Weights of a small mixture-of-experts language model, trained from scratch on English Wikipedia: 158M parameters, 1976M tokens.
Below are experts of layer 6 (counted from 0) of a mixture-of-experts language model. Rows are named down (a neuron's output weights, with its number) and show model dimensions 0-255. Each number is 128 + 32 x the weight over its row's rms, rounded and kept within 0 to 255. Numbers have three digits each.
Before each expert's rows: "raises" lists some tokens whose logits its average output raises strongly, later layers aside; "comes before" lists some tokens at least twice as common just after its tokens as in all text. This comes from a sample of Wikipedia text that the model never trained on. Tokens count by the router's weight.

# expert 100
raises: " |", "\n", " whom", " however", " who"
comes before: " |", "\n", ")", " (", "),", " ISBN"
down0:150089143102140085119152130079103165125113128127085154097120181142206095141113115175145121084112117129147106157171157131131146136139141116168089081154132117078089136133200118127136132134162113090174143129120160133156086089099198131090178086157107139131121054153094146143136116148136133122058119137162145100158203118111125133136149141114063096184068134085194095178142120134126099176155126118108091112146123092113143108158171126101124091186146112147107065180133123161099088093139084121129142146130114134150165138150115144104168175121152115164124154077178170172097078051165132194167118138107134142107100095032105165113173152162186092114077123136068066105142117175162160122123110140139084101105120118060099125152067149118117085109167173123183192162127142126100128105190075
down1:167136157141144191145123137120122166164153125122123199126173110127164142137144132109151136185117099114070208178121157106149158137194156077102073152141103121150168186142095154146119131115119166083157159071124096133147128092134084147132085117120150084148139101087152182088102132134109171178196131104134196147082041172139109138097174093106134095118110127115185125109174063176089140134089150144145126122104137071088131088159117128135115115141117114142139077123094104032149107148159135165109100172065130121088084096164185129151108062059107155091140128125113105131154110153066114145100146109091103130134080076090115154075081148182108109137175191111156117171152155099181133105101153124116119078158105076164074155113133160097116170124120101162147117076121146077147106111132117
down2:083063131087078122092125151134050082094101109159153131097173128121069164140169096176174132153136148153117163161174112127134072050132116093161145109108103074066131174136138133175140095148144063108146114101118143090144096107123068103223091132119161138124124074116127112101091143092166148110108139136119099160131133155117076085140092061146148140112151130128119159150141100119102116111074132083149148100102169156139162126238131113106147137127121166135134131151203103160122125111148164159077145112131101100116139176172117177115078135077107107070141104109090155102163127134149135120088163121119115198158170098103139130134188093129152099114085155092145173148107111130104092158102146105124102048151083149104100180108092139158144166075103169084105178161094115067066173107112111
down3:127106145173172093095149168139098124146112144175156164096149051145121125127156109147146149135189172121068114145129159153060123151162179180113147157200166092112206152115158145149117097163136104111139155166104080127133094115187133101076089096174146156147129091104083085102115108110062122140147101179131121054105126098140160061075156108128169058122150179112150141049156139103068156118091090077093082141103127128136130120164142135167150147104103223100123161092117082114192112140104100168162173126104143091138156119099152122091136115104149140100172104090076165106154091144094114115058091139084118101154054124134134167090160098131148144153095132117170140110068094127053124160131116102114130102145131135133102096105121156190138086148115153072096153154127163107155108121125101
down4:122123117166168171132094146089129174166109093137126190154064157157143105109122173099144187134111160168068116130072156109181172137111093141109102177072125144161098119117157154170141109125160141120170136042131111099163081157134177111162083143144187102141071115138136163121095138190131124139123138086167146117137175178135126156173114112080156173072145199123174167168166169108189130116144175108136122145164089108166111160172105135118096132099100099169110150096105122127133146186119114072147115129124093143115123163114177151122125089103097165140129065117152156163193137168128113109196142106119173094134072107165111180096133112082097116102161152140116114129129110171174136130138096121099130080106125151132068138216134079174143137199133137085101204088189091092133104096156154
down5:121150160100118170119152120156098158106118125106085144164062143134148096131100171140091104152104146116108178145119153189151083126119168125153141156129193162118111094146093183096171060111087089194114075126143094160123144103148114113137143135129134124052149141134022129142052140091096118106133096125091072125113123156162102101105090153167150150091107204128153159171080155127111113188114120121083122148115064185128144194156208123111154135151125074178107103130079163117164133159171138134118078169116132121071169130122158156119099118075072143140138084133138184104161135161110092109081123160123130132146128073146150106094150116175128186129132160122101109076153154121138201128146105177103075121101174112147148166140098146127079147142075102062178122174121101135209148131128142
down6:176105093107190105106128104117099118165131062069108161143156160092122136118102142118088122129138139143185129100103101123141117140094095085140168130111109110166108104115097093125130200107159136166141131112120118104166142155097134117136160094111116074113171177083065130093152147076097102059084158145134128174206109121116107113138159152103176153102179190092119137130141151097132088132097122061128142094143141103156127034150108151122056155173152134109161165097088148121122176135188142093158151094091111189142076084127099080130123121202127119161124110138142136143123091092102085132164143148143098140145169186120106150151132159168156126044143154117149118112148103132128164100166077126148141161128119149117105065191122168117093091117104114109197125245072145179099105068166107
down7:144158127151089093132117146118159146135114105118119132179128094103136104149105160149105125091112129124130094153155092115114162105174115104069149189114173129100118157084126134167166113136215056139151159114192136107122111155138129165106067103179157098117122179131161084085124117168111114124133148143180140155192130118105107175079037120077160078151126095101112146164169163148136131101187175113122101135142083072143133085095187122197111120105090120114160112082169131165123131070083128110142089103105178060122141088084107092099123138146122100143084088105118132183180158107111106074154123129108106085095143115105126225149150158110162034143103109169114115158128114143133131150140045080181162161165100189153083107099128161109165116094141138129165133124129103051110137084127126
down8:119118133096143134184093117144111198162117112142139138163117101150119151166187129139142136152100148117153078155148141183123116092123120122174147130123075130144089145143113131105046113128173093166126114164188175127113140175141095086093117146103058120121171109119088137142148169096158171097160185079107163136090204131202160114136132165186181154110101163148141128139143115116084157132132107153129085102167138096080117088098135101119190154131152056180097064127127137189073111131136179132163130110148156110105110105156080187153108123107119096179087148166179142148103099079097203126161131138061144148138126117093140251154165115161149113140126154112136147085152129166130147120124185107151150156126150119132141162149115139090124165128114150196093192117118191133117138092043149
down9:098080086218133108144121142156165112132151105110147149075140141137092070149149151186055131123181142125133106125156167115081124134108126093129114121111156095085148165109082113112161179143180154127175115042076127172087131141060151118094128119115112136156084166108152136154177136116071172150158157150147150099110118125120194143174095150121170138134166087152089132174123065069164081148136207105129129113138144176147137141187079195141096114157129100160136110151108121080088152160167124110109154126153110096091109101163117100147084128133106076152137140144132140162132078099175133156118109108067204125151096121152154130102095083140133130163096168100133060153135072143132125158162098146148137159185077120161116045190098113151093136088130107054131186100183155102147129119128102
down10:134138165152100164132098112153125155197134161146146112135097172123134155140115100175129074122151151124125129130184117170108124120114106111108236117128124139173120092042112087082116105165115113137071090096082101177117109132127069115162109110122182113122099082160110143124074118135158048027109069173144179058086137129129141150136169143149094127131133139073150162129134113154090134136135121155131083136091105117102141167120123072146113140145118156103089125155105097170184168107152117099141073176069126174157094149150061130098052124189126119128194133112150179087115180122050090144131101152115086159163105142134130119141125157109082175113128164137146202091220162172173149105131117138160108175174124098138109095114121142098104137101163156102140132080136155095108121148105116
down11:150066128123139100161104052088079151138091130078158172143098101132157145047199164109089079123189116116125168070117152104122096080086168126137123109130135052102131134072097142076087148121081149117144083100125033122158109144040145133102175131147105150143103128155143114192158081138107167168140096111149154187075184143171115176184151088098135151119140105085124101125128129110159119163121126098131126114077119148152158164096145097140088157067157096115095125136072067093110203117109061120063116148094157102142096058163164150110139119132158130125144117090110124109149107153106122096142127146123129113108089146104097104128162099127145170119134091204138101154176117151157143100093173185168124108159114066110104099106175089115099101110135091132112134155117142125178085135101136
down12:098137151074102115159132144061146146088101072170185127108094147094109139113136091116074060115084097090093130118110098190143096102152145153110143132154143145127127119106170128183164080155162084096061166137120138128069108132089160084178155162131178144162088177194098145128109151122175088134051089152170176126076173133116100102140076129191099054106118136109118108118124119143140166154099172098089137134169075160131141141107168164112119166123110121088083146052136094140127103125099113104100189154128156148093121158163104123093076108174163145129116116110144157131133111062165128092110073201097105138142103097126110117159200139172169123149089129181124086123077195130089186140086118125157095143135092118101080159114108119163114109193084134139110129119163171143127117100076111
down13:153094106221080141164139187110110064098116111089160146084124097123106162134150089129123116145173158128176125136126125120178125108135115114195131146129151181084149081082122152168166126115109171130099096103203109122171139058109093135182166145107124136140109169134081151130079124105125100124043108112136149115134083089097147183112100122204079100113116141131146152169075114125140134166141122073113143133177124062135081123115109189162092133136153148122110157080104164115147118171136080142178119133137089120126155120104105094128116143167156159153096172106127066176212134173098092146158089163089128129146164167155127134122135129139151100116154187058177149152111113113107133176106208105094138080193128141119044070110115111095147111129081145083116153147147195119144169143172129
down14:128065097084149079149117117202116123163131109096128086169120144169112145131169090095139116074055138082131137106141134160141172140107120196130109129119095111099143109163148171134139169099131117115139116100138193148126151189153123066082104182110140147170132146116072149105148157187125157124034120113217157110158139064116132097110100160143121119107105147164099123147103160154128097068095145160110113124138155117119137129133119144125140150151148116135139093148090173140060120196192129090199157162146164154112117095191109136154116178172149128128169158079130164170142135070114160082112064143120107156059102097071206156115152123156143131084114067109116156147118139120049161226108145108109142091109127133148175116132100051077074151121122132113112154144122123152112126137114104
down15:091154115115156115095096143153116109157125071092072154147132133131122119117201182155141162111115151142119099089163108157143145153188130157068090103158069113137110122130116172139153115124146105181121107071107182192111134118148152231135124064088141139176109077144113124145148132187115168125201148162101122137094112142141107093121123175134094146150136111119151142176125117124057159116107160140150126124101062137109055117113091122184204106203114127146129052157141156104156112130114202144124091134154111112130108182135138121121092121127100119139097158106139115127088119136143087187112130071180124083112110121079162172198143172099098083151126157123176133138135144139146117137195111190094115089171125183167155137118088153074123130096065141175154181116132171141090135212109109
down16:172128070122186107173103104069141154108129131129090078046068103116128125157118106142124165102138159106073122120108130111154179125159185133087146150135089142121128147106180172094153110077152101151155077077155142154086117150106169083111164153093091130149134141140111088120172100046115068133123139135132119144108153122175108140119112156144108122103156146111160131186087107051122060113107102071103088136129136133137181131155130090172099164106119138130185127103100086175153107154098134079092093153109121157146120095116103128038105158141114127110141126106148187103094126110127070133080140053078089091115101080108162119115154143123160187148051099104164138070171115126039116151113060121118160070099121137135131125167102098069059093086126093134127138119120117120157109082176103

# expert 166
raises: " it", " all", " the", " these"
comes before: ",", " The", " ", " In", " he", " On"
down0:115105123133182146104126090098152122170080080083126077167219161101114113167067134182146077147151137124104133131157154104113145160153119166101155107202096105112161080118135107135139089127112077179130099115146095156180164103140138175096117085138163117152104113117128123084129107179162118103132146159145082115192152129116131118160115136187141107168142140146182167118083163067129131110148099168089103103107121138132143108139085084090149150098120128088160146149159104106126125131113106153181124162054125151100074081116143049170177084109128124084142140129075126085154121118145155080139175154126114116166108115143127156145170090174114080039157207164176139095170182148163052116086156092164102135100123098151134104155109172149162172065110141172179103131121114155148192097155170
down1:121119112153114130122195137171103103091082129143092111104107184092172138113138142089138165094109106193100133096079132117154072163158126090148165117110103110113141107111140218195174136098147120076111136127152145134096118108147134114162099136127140118055136110154065122065185112134155103159041120129123086138129083144132173148116101087093115093172103107128149121141122108181082106144118159149098105155117108141137128068164165135109156138155116089153170115154101099081131128181166142108099170097139146108106200154123073080143132109173149067145145167137164125154167105160169101136114155096103143160060188154120074125102158082167175136097186085125133114153158085064170168127133120151197116135143088150168146142159090103117129224174065171125131136125155164115049172132120116
down2:119075129120101188105143070139147117077072165128156133048101136137099181161124106100121165144165162146140117144112129086143077170116108056128142168126122152162148153160149145082173089070173164097068175140131119100114143147124117103137152104177131136131142153089136167148114159140136137106125170135161098108167031145097099095158122135060133102128165136168066128155145124133105141163174140138143135076131091118136153093121130115072177160138091080182134055108117116149172062107098130126099131076116142108176197138103082113144120152089070108150079154113122130097137179129114103138137129118093115111091170195104120146098109166112130094121183169087101112130092119152158104147163128075092118085100173151106171158164119065178125175123059163168164148127059064139124115057130116
down3:129099084133105108125160182138102181102089153107140142140123187136106113144166160105107146142127126056109133119173118096140177158107140130094131153092124136135093087119110126099151169096114102048150102163124120083039202188159144161096128140170045161153133131095097143153134130163138155163116135133141153194154109148181086159112161109138116142141126105109144114120176187157146154123102117099130124152115089122155175144164121067079073161134067159129081132117098105168123134175167153114160168079110097129138121152100167126108185057119078113099165105174150093158218140104127113131110148155189155109146125093128118235136131135170140136166133135120116100192219170140107124156119135164092150069140107142069104102158142090157133117159167113096176138185165113087173161113096133
down4:085109157155101190162158142084111119104184124120079114094131154119133113140110110159063121125163083109074193107133135164148108163108125074023104149107079140139179168147106098083138132129141179164128062143122142149087193145071168141143148139153111091116084166126122136180089055139095139104128159110110113100068152139150124140109144110116125190096137185143090141090155164144112146102173143108155138165124124091162168131079102096138129144048097227116155144119117164138143169133104135125146101089193148116175139158086184144140144123062091169165109139149169125110192157171118165143155155127186110120153169098119106146149127117180119115116195210113154121111152124148169157118129124088102089112050138101129141139128105128189113146133116145127149080173088074113146154133170106
down5:135105135110125154129165198147101202099136161080074167115139145184142111145157160147136158159115101074134198180078113214153121110144137139161115103132108139120095109044174165131123128104103160136127094116152155112105142159074177128099156155090116102105055190152163105100075097120136165068164175159133120077121185171099100118054116160102162074167140155138140104116177141152098133132129118148159122117140128123119139169081087131123137146073154149106119105167132110156160145130128117055137133141139095147165129119108103092130140092131106085165113126149193172115060148166115171148098124142080129086171120112107074161138061141076122150133084106194084095150067096170208078090160100106125120106134158115113147178114129123185116134110099125161091120126166141082171171082155097
down6:129153094157147105179119097066053148119147169092092136109103113069105068167148097140123134157076138086175121186158102190186213147157156044109077178117111096152125090127098167096142112097101120134132142143110071101119129162135102107083081170120113133172116110136131174134167121149127126162085163078133164110143165156128135108149118116172156091207121094079176116138132115131134132139145149143083162147141150069144140154154148098142111103133137110134133104086142145110092150136111151140153139121086166130123073130079147109096133142135133161178185121147150107160150074087153143189106170150200131141120105166117154109129119108125169129214159103123131131143224109110129089099091133082109101075156057184111119137176123123155140069136140102102108132173113182059164183134134060
down7:068131156084144113167141082117129173139120138189104094095137132118154063153143185104089138142150183083107087140132125103110113172110150118162111139133159127137119139171155130079143132143113100154139141120165128085124255145132157134152156174152162133129164090123125153080133163123120163130145082101114148107154138137151097231131138169168134137102143062134094076123123110144130096122174112061091154124120133083136166133103168121175141124116102063099100159079130130180174155133098168188186117130162154159160130110148131165084168121163149139084097112090112142138116203055127133149145120205158142135119127159142169135091084104162088154122140107199094115117148139113132095143138097093105114119144104180164062128150181072174179078156098112135185120136147175111150190093176099
down8:166125181159115138068149100078141170147138177141127132087083164138158132152167086200045163154089086119108098109113110132141133147157131148118125178170129137070172111114135177102105094089163129132146060169110145155104134105159115104174209212121128121133164161141110152170115137127033102140100117204107159161119154138090113149112139149131121144143122148107121157165105120107173155127105143099145157146114128148152112055181135093115141086114170119144156161115185179189103176158123084207121145120066123095170177142145109110175122161135116121198174129123106147169171105130182117135138201182122124087099147100146140134129115161095156128156077094183146133112142135126148105081136134137159100075140094175084112133153119160161131133124063155135123099157139104085136167111075044
down9:112112105133201200149146151163150127160168144132148094085105152091129124190090160113120106132176069137158139097137104159096131097154130076095167097103115083116132145138166156112157145126142071117112124171098142019139103105092101113109094112127153096154122081116134142106132093112144112135117197131147148147137118181126143114146090148144069190150081130135130133118144221093117136134207121186105128145126089154148172186172094176121125188073125128132133118116096127109114160127164112097089093157104127069114136142184181121141140108140131134141111163107111171144149087141086082142125117142136109115117089119134039153147146185170150125123123124104110178130107133160202108124051165234139096076118168089150098189117143136110079129132163122101121052131154084207111142158105120
down10:152170120174118125157115098157094121180105077133118121135127059166097064137148129098137175110139145134145161149072095116159101112087082148129134155158142090110188155137099143072126096139177148144131086118171067139129153126040102150122208111132154092134132084198144092122151082115100160101129114149073119162127157167140135077070171088147142126150158128084118079137138148154106086117086115132156110185161091060094150077136133072115121119097128187211118088147139114166098156082152137111124164164113128121077143182131116071093138215132134124142160146197120115125135129080098105120072149163131099141096121113130127158160118107163152114096168044127127158150184152118164111208118139105121069143139121165101077088149117158129185163140087136079188119151167106135142132104140090
down11:184148120152160095122063149109160150156120090145186121144118114106129126125125174126165065197184127160154173097083082111126135173078094191116121186133158120103142107135090133102193100159139122103152133131110130135096163108131092166106135105148153075120091104096122115148089121140103109089154175204080134095133120178156191141160136085113118157099108168148160155150150189130140100086096144098142103149118097177172120097103105109116129096091091162149109201136114198130123204131153069106106161145049105163111158122156182088119115154135071130126150165163150123119140126156123122107097154144109117126122167123171151138119113125115043120149147130120133085123198154149106135217107099084093221171129128117173166127114181162111159071072087116084092101143114096110159155152158084
down12:115153070171113154096121212172116147206012134130143148103138152096066131122107156089120113144151153124040102077141081129096143134201090114145153122118129171162107056101131140151109162121183172121133155133162130160100106146096127136110117174093141113114167067143110140151085123103139165124094139095141121121150106091122111162183114119157132123088150128126098140149109096120105120143100128106109091108055142130114111056137147198143156116097115200173120110175151100109121104144130116118070126108083150116166137128101193150124036110126172083084151112140148140108135172128160112099156116170046119156154119157134106128102137156156131133070096168093124075154088208120117164131133150125141168149121152130173116147077104090072145153128110132157119101137196144139202063120109082
down13:105131060155152149133138122105080162198157111135090167109088130124111091122123108150199149108050110157121156135115048184126154091110141140085110170121125060128114093127052152086158128074092126197111170113118165091147116143119122143100146123169144156136156077130101081135152114106071079110162174175131082078183134117093119106140141185171143131135160179141135121107189134110134164145152187194097145165120075093126136100106093077110170158135104157118186115177126162126094121092133107109095147118098176136124129113174118181065068132148108052129113105144120088132080112211166162153137133132172147118117156174124117164106089162097134157102133133141172140163142096116103100112152094145143142119109171173175078165120141127116170138142177100115188198141062121140176136114122118
down14:129129078128130151107086118147081147159116145179171109119122115133163122112087217180120080149152173145115104186105095134096118181096070145129139163153170091156134115136087103138109127138147117154123136101175194141166134099076127214114137090103145087151145204062116153169142149192170168189152179127111107180127071172159101186105156135117150124125136136074127167097173139108072134124161155140129164187161153114078072139148108126117136146138135138149108093085104126179148153127122173120162162101101092142132099099144150154122150115126084077117089145155083061149147111126155142142142156172150150095158148106087198184167116091125134049127148104114135121119185127146132100120152173118185114138132129142193088065131187136148126134068028113125127168115162152100100098101125108
down15:094103160141121184165072093154129115119137137171112122131109092191055158094172128142147115094104102145112156126155121129118173122180143141132151128120130150169135149149100119057133114152099114132138078078092145146127165146108098086144192149069115159186155131048099109135126112142112146142074152108079170163099134111127147126079172138113060102114083123122107162135102170107096082106137104066121155143157166109104145207044129086099125099117134206128126177114132135146092166077075104206127161176172116116080132135050184182170160128068102116080151166130188120101105138133161129107174085108178081102158106183151111113151149124107127111109126155126128089143087130155124160121135165141134123125124098131182136092089099199101148175074136086093169099100082139105147161147162150
down16:119109125142134130126177106110091092065153119106139111125065112136172135116119151139138110059098124113148161131079096101116163152220124153153143099201128120122141082118078158062147134157104108131136158057107112140079166130114120130132105136090149116164074099150134148203156086186115135108167082105087111127140143135128086132154165095201216131142154136086137135121127166157142066104087116072081118150137141131101154049086139159094105186192114117146111148093149138123107159150131149155183156173093090193142122179120111192116160189074118141117121181130125143148144149170165164109084156122148140089143086150127137096118142099138179108151136129141105120120106063068125107115147133079171125160111144161166182210084153116151141086110098120084090178191185113128121088131151126

# expert 4
raises: " ", " that", " —", "\n", " ten"
comes before: "\n", " ", " guitar", " 0", " 3", " 6"
down0:096131146125142105190188117095141066130123096087089195126135118140096131122113132125143084088152136159119087127196153203180136116161160105145084112170120071152143167097125138159124089174142144098115115121167137116152163125125061097142104112126090160111092159118166183081141115112087152078092069141173161109104114159139095107175135143143110061173131098105149132121152133134079195123131184114170137149146116126142140139110127142057155103142178192159102062159191126125136163117154172182165097145185188151175137090114131161216147121138166159059113086192139155141124126114161168060127139145136111112071111106088148166131142124084066110077126115089073083130146132151157160156168189146115142094149115138120069129154088130152093129106118086124149086103170130144162139120170161
down1:159149142137078167098164149133128154139125184069136217085186122103177094083128143183117166176092155103105154095134103136153168110112127121108174065148100131089125151185119113171159150135115132135143111127156092115066139107149086206157155073145115124092061128149114079107202167151117142123149142139136077060170128133148139102134128154129112084114059073129147081165135142183125178122122174137118089094117128104101136112106145165145129179094154177129165156165137118147110080121122114098128189142057156192106129159114129132104146137171117178149166124107125119101133094074169122077151164120160157174146166149176104168081185180112115141132138077145107152172139144074144152116153071146197054138145140100151129164131139188137190099103098144083162106123117148074116160119122096
down2:155107146160148122179146137120122121099097098163129084155096244146135106109080157091097136150143106171125168062157149167079124147129087109108121106124090137123136086133117168114166152076095159112057147118129174177107132117094141139151122140114152093119129065136114121132095125116081175163060077077149116109067091081122118143091151154106082092152065083139140139174118090153138140154135121198125124135116149128123138142137181060093118124054117149114119105086079143091090110165115149161143122201066135151192155165090113068072167173111114130144140103132067104143112163093052163110091172118117145093116133093179151140137133099086075172137211107162125124137104132135198135119102110087135114185095161087094122124118122103176094103075106138121124169071116113170123123114113128
down3:116135068118125125164096153149110131167171095129143158161113121151117114112141096076136117104169106171051074162143065129153085157094144143094111123191128130104194095158064168148145175062128097102109078099144150108142222149176102145117121145122137123154121126142068117097108150092156134071117084159134169058089077083101087118182168164119087130090128152129171109163116124088146110142026099159084111101112095038181107079087138139080114131128169151154139128102129139154092151140125152117233103123109161167101096110141084114121132093115111122126154101176145122128093166093162126179127116094110096092161074144128164146088125141084154110117130115128156155142150137097084120134137097170147111129192128119066116120171116089160117108168103147121166126142132089222125127141133170
down4:075098131125118137155092122099127137148111167138153114085105150138152200142109128060135084117117110088081118123126073145128141185182093146162189141109159117141134099063091153116142135171130114138155131071160126194099161149124069147158116183072127108160100177124162131176195163109126131112208093153162102189124169104087098163098159109192098130080134136128128153112133188178099150133187104118112118120128143136131115131154125119110157116134020093139154157135166155116135084156173183186167133129115137098096138139127125150210090120104170139136092117108155128096186124186107167119126121084161100100101115144098112162111169176135166150098194165119168132081146102111170176152093088163141107058101144142175098094178108166109100121107156164163085070103167120133153167119100097
down5:151119117144170130181146159134090149127160131141149175158119123119141066164116069134119115150100075075146150157111155134120116111146118111105084098102082115156158119175152161078133130095102105166177178076104192136180160120091180072099077099167100083110149128212072182147174140102169135166156110115078137151131134128082202130090154198095175137142097076115102111109169176082147138137159100134148123148133076130151145128090148103167116131168141135097154137108137166170085073115174187147121106076144168106122086125132104125146103159109087152092101125088138072145176098115080130076143130120198128173093174069132159151085144084156040127096165145096157136147179153112137120125127151166135072183175104083099126173122091109115105137118071138118058088132137116131096122121146140
down6:154151097155190137117141154135115091136143167119147133186113187111180147151159140111118150119155140138138119100144087122138118144111151111175145149171098181102046076121170078159145113100151141195174097112136088073098140109083134122148114089105143107120100156126136179146144155090130087148152137171161171122072147113064114116189147118106118133142173114089127141120093088137150104076135187094118178175154176112167118136102139134114087135092159054084080151084052158066154101148120179140141163074096097152143146149129143137113132113084065120098128114146084143195055064120034135153166093116174063087143190128121131158160113108128109103189141125096139079102156149154151126091141105083172121153146177153144075162144097129150131178144137129140128124106212121185129112121134160
down7:105067083106099098130112119109119202150141144116089078130135114116154091083158154141126088136143172165057176107118104196144121137133123093101104071178115113049175134117203096152141058115052139109157117159093138197148126123182145130162162108132075096145169176167057135124156125110118155135124096133178109162121166100180106149134113202170064046147119084154137195172121093168139150189073118151113107134159170134125181077134133133168124071147153147118133171132095096128122114121135108126126124060084119115056110174168067159140106176166143133174112141093110145132141106082115159188124131093139170106127147120100148157128160125104106101108144084138115128115102108148107106158110118111143184070101128121103157119124116170118146136127143124131200166133158148077178126141113174
down8:119177095137137075105131172177098121081110106150101103056147121128119177143121186162167099194145144171106126122090064121138117116176116107147104082097114161126125088140145101146136082139098094088086093171204136118140119148138147124114115125142113115166136097108123077058113094112142126164128169120114182059117108149156152155051205090086140099151104098076069087118202150087156162171094119094119085107159123114187089160124138077132175122170138106091159170112124110059152139093139147124128127097124164117121158178092149169122163115121140090082118071173132146074093165126094114127109116062138163094126163107130095167117110114134119151158106138105161234094102107155155089182084154138116172188129113151098134113115076068131186102112129091153120100108120143132079132158100153
down9:125114134138150124081141141130094149142105121077197148136115119128143127134157163105169039112170094177085056097182124145091119134152117115123109116111137162119154088110152102096061182077123180111090122113141126115154122107072099163118148101118208128108171120157196151106088124128119155090157120190170142051118108174149112141167180154121092144106167151096141110115091152132131119127189122108109109108174103110135142097131166094062140095119194080168082106108154153121178099146122104126121217031105107090103067085068079149150170138053126127089125108153157086095049135094080144162157106088149147143119119135137116142126132117125128115195139181081076129131160102112196133159131125157110116093150145117130133106108163158119101094155116148185108051120141130120123139088129139
down10:091091145208057141088037137099137154099166109124102154108158145106121105100220115119090151126055114092148133157121114126149193093133125147147117113124162107090134119086064130117178092132090152114138161094074138097124123098157083145139117099118148148134094102116089121148088082151093075076125171142178132114114163050148133104129114160094121153126093176133107125194123145093098137216180123136116094112106136186121097163152103098116138139146081109094134082173171137103156107131136138079088104173127135104057171180159134079120102096123083105142103094153140127102130173126149154186121126137160154125128174156150117112084160134182136167112125180169118157142089111160160139110108124115103131082127146068049157163073133123107151069120133179166100136191160100167071160084116109
down11:139111181140155131153112143110077112125071149072146137069111104129083183118109113183159177115114140126094151056130189092203146122179104102132130099060176136188175156133146126175119095145137107111136109115137142140175169094090086117106125133157133168193182124160184142147190105128133208107143105160078133143199107080124135116131115129132087111107085100117096139169098113176144147153145166144124164101127155105156158115137043109136177050145147131150130182112157165118176152133143109133114103133145132154118094216192092138088151107104171112102116127114202139056213129118123112122100103098091121184109134107160115093094165164088095123119053171178118138102093144107114142154157117074115130138136144152124111112112083123103079084151112177097145150124117121153131155081115110
down12:074128147115156088109171100113109119105117132131141163108152203109070109189092122146110088153101148093201138129106128196075151144176142161160138113070101185163157080128153165123138095119168173065101099148119060112146130161139123211076165114103103137119120125131096114087104183110128138148132160163167141162116141161107102106165123134136130080150078135127098159146150073098163185128118156127070161125147139096169155108115142141119159209160138121103111091173132135159146162135093105085142103130187120164144141118070091164111103182103141120130131101159131109137134204108119099154123182142079048118098136170132092118130154100189153174130102097103138114160083194116169130150156142100139130090154164128130130128138072160096151195185115131138121197135101205136071051111099124
down13:129097097136118131139148126143110116061143101132085118135123109144128091142184153053097055095161141133157132105098143145083119147146146136149115172168156139150121111167052164191135102113145167165121140124136158154170161162140117183158201118169136099113068113134054128118098118077133134109130143121091131166141141095053136120150143121085142141103144139124156121183136135102146101191146126070167092123118136087081103071125077135151117159117102092118145139185164162174079128150112154075101180162131076188192159191139170099085179100131145131165186127143047102110069118126108133109152059124163118054128090096165068134132078153145128130157132170132123128064155117077158164157125162091107159070137078145139125154161143145137092088170146104165082073123107133132167134144127075
down14:101085157117100169109181098109111118103184163086074137147136109142154134105168166179141066124195132150132079128118094115191135185154130159157148128110119131159088106098113172144169165063143108050054129098130148064118147140079081152104143161115134161135196132136081146169146138118083119138122116145156089143136118139181113143181110116197117180162087131205106143137127096167150095104163151171127146148122121131092133182155076159073108149125196137108151131178164131074145121107067148142122191132094133073131152159171074123091147116159168209159131096085177124094142108113147136168128103200175124125088155140077130108118144108176111110111133165076170147162096077119087149172117105176128112058159141131085124134109124151115098100085115142135088117135085166140118091156131128
down15:097151167121120194115078110084113105150111102124148138112157169128161131187157180132101091175203089195125096112124135127169116143120097119134161102133117135117145156150160071073143168109165166120117133110110125180102100152142138112180130140178130087129132138089104116139129204125089139154065159080152118096122131062145106133139180120111148109092141150129109124210109130133134168087109159126154155121187113047100126099170142179154157087134135144090082068120111157099113131159078150090117174144126144104111084223124137103160111164091128130197161125134157130069137143149145116034138134081144118126142097134126031118107149136183167134132173161149051082166139126157108142119117088196137143072124114141110112152108119158124103173023136134117101129120122179114109118185140110
down16:113110139124145162171107139173128045134135128096130114153095054146148168101132129165085126152165081149102150143151158114165156149162117113155104094126145151127137145096167124171050166105106077112117115127111162188150125150105171149126112165160088146135133124186176088125092191123078122187175153112153098094128110126092117102109173169150106112182128083092082121141161097139081070163146104098110110077152146159117156129174113111168099115132114161099142125163162140067115073096142073103126141116130168183177064176152151180153100089135102129077140187054119092144171118097096168110166110103174177023135113120112124121079095151108121132094134128079131140148145166119154131172165128151188142152112180128144169188121180134139135101123164085142139137180073087109105108125052159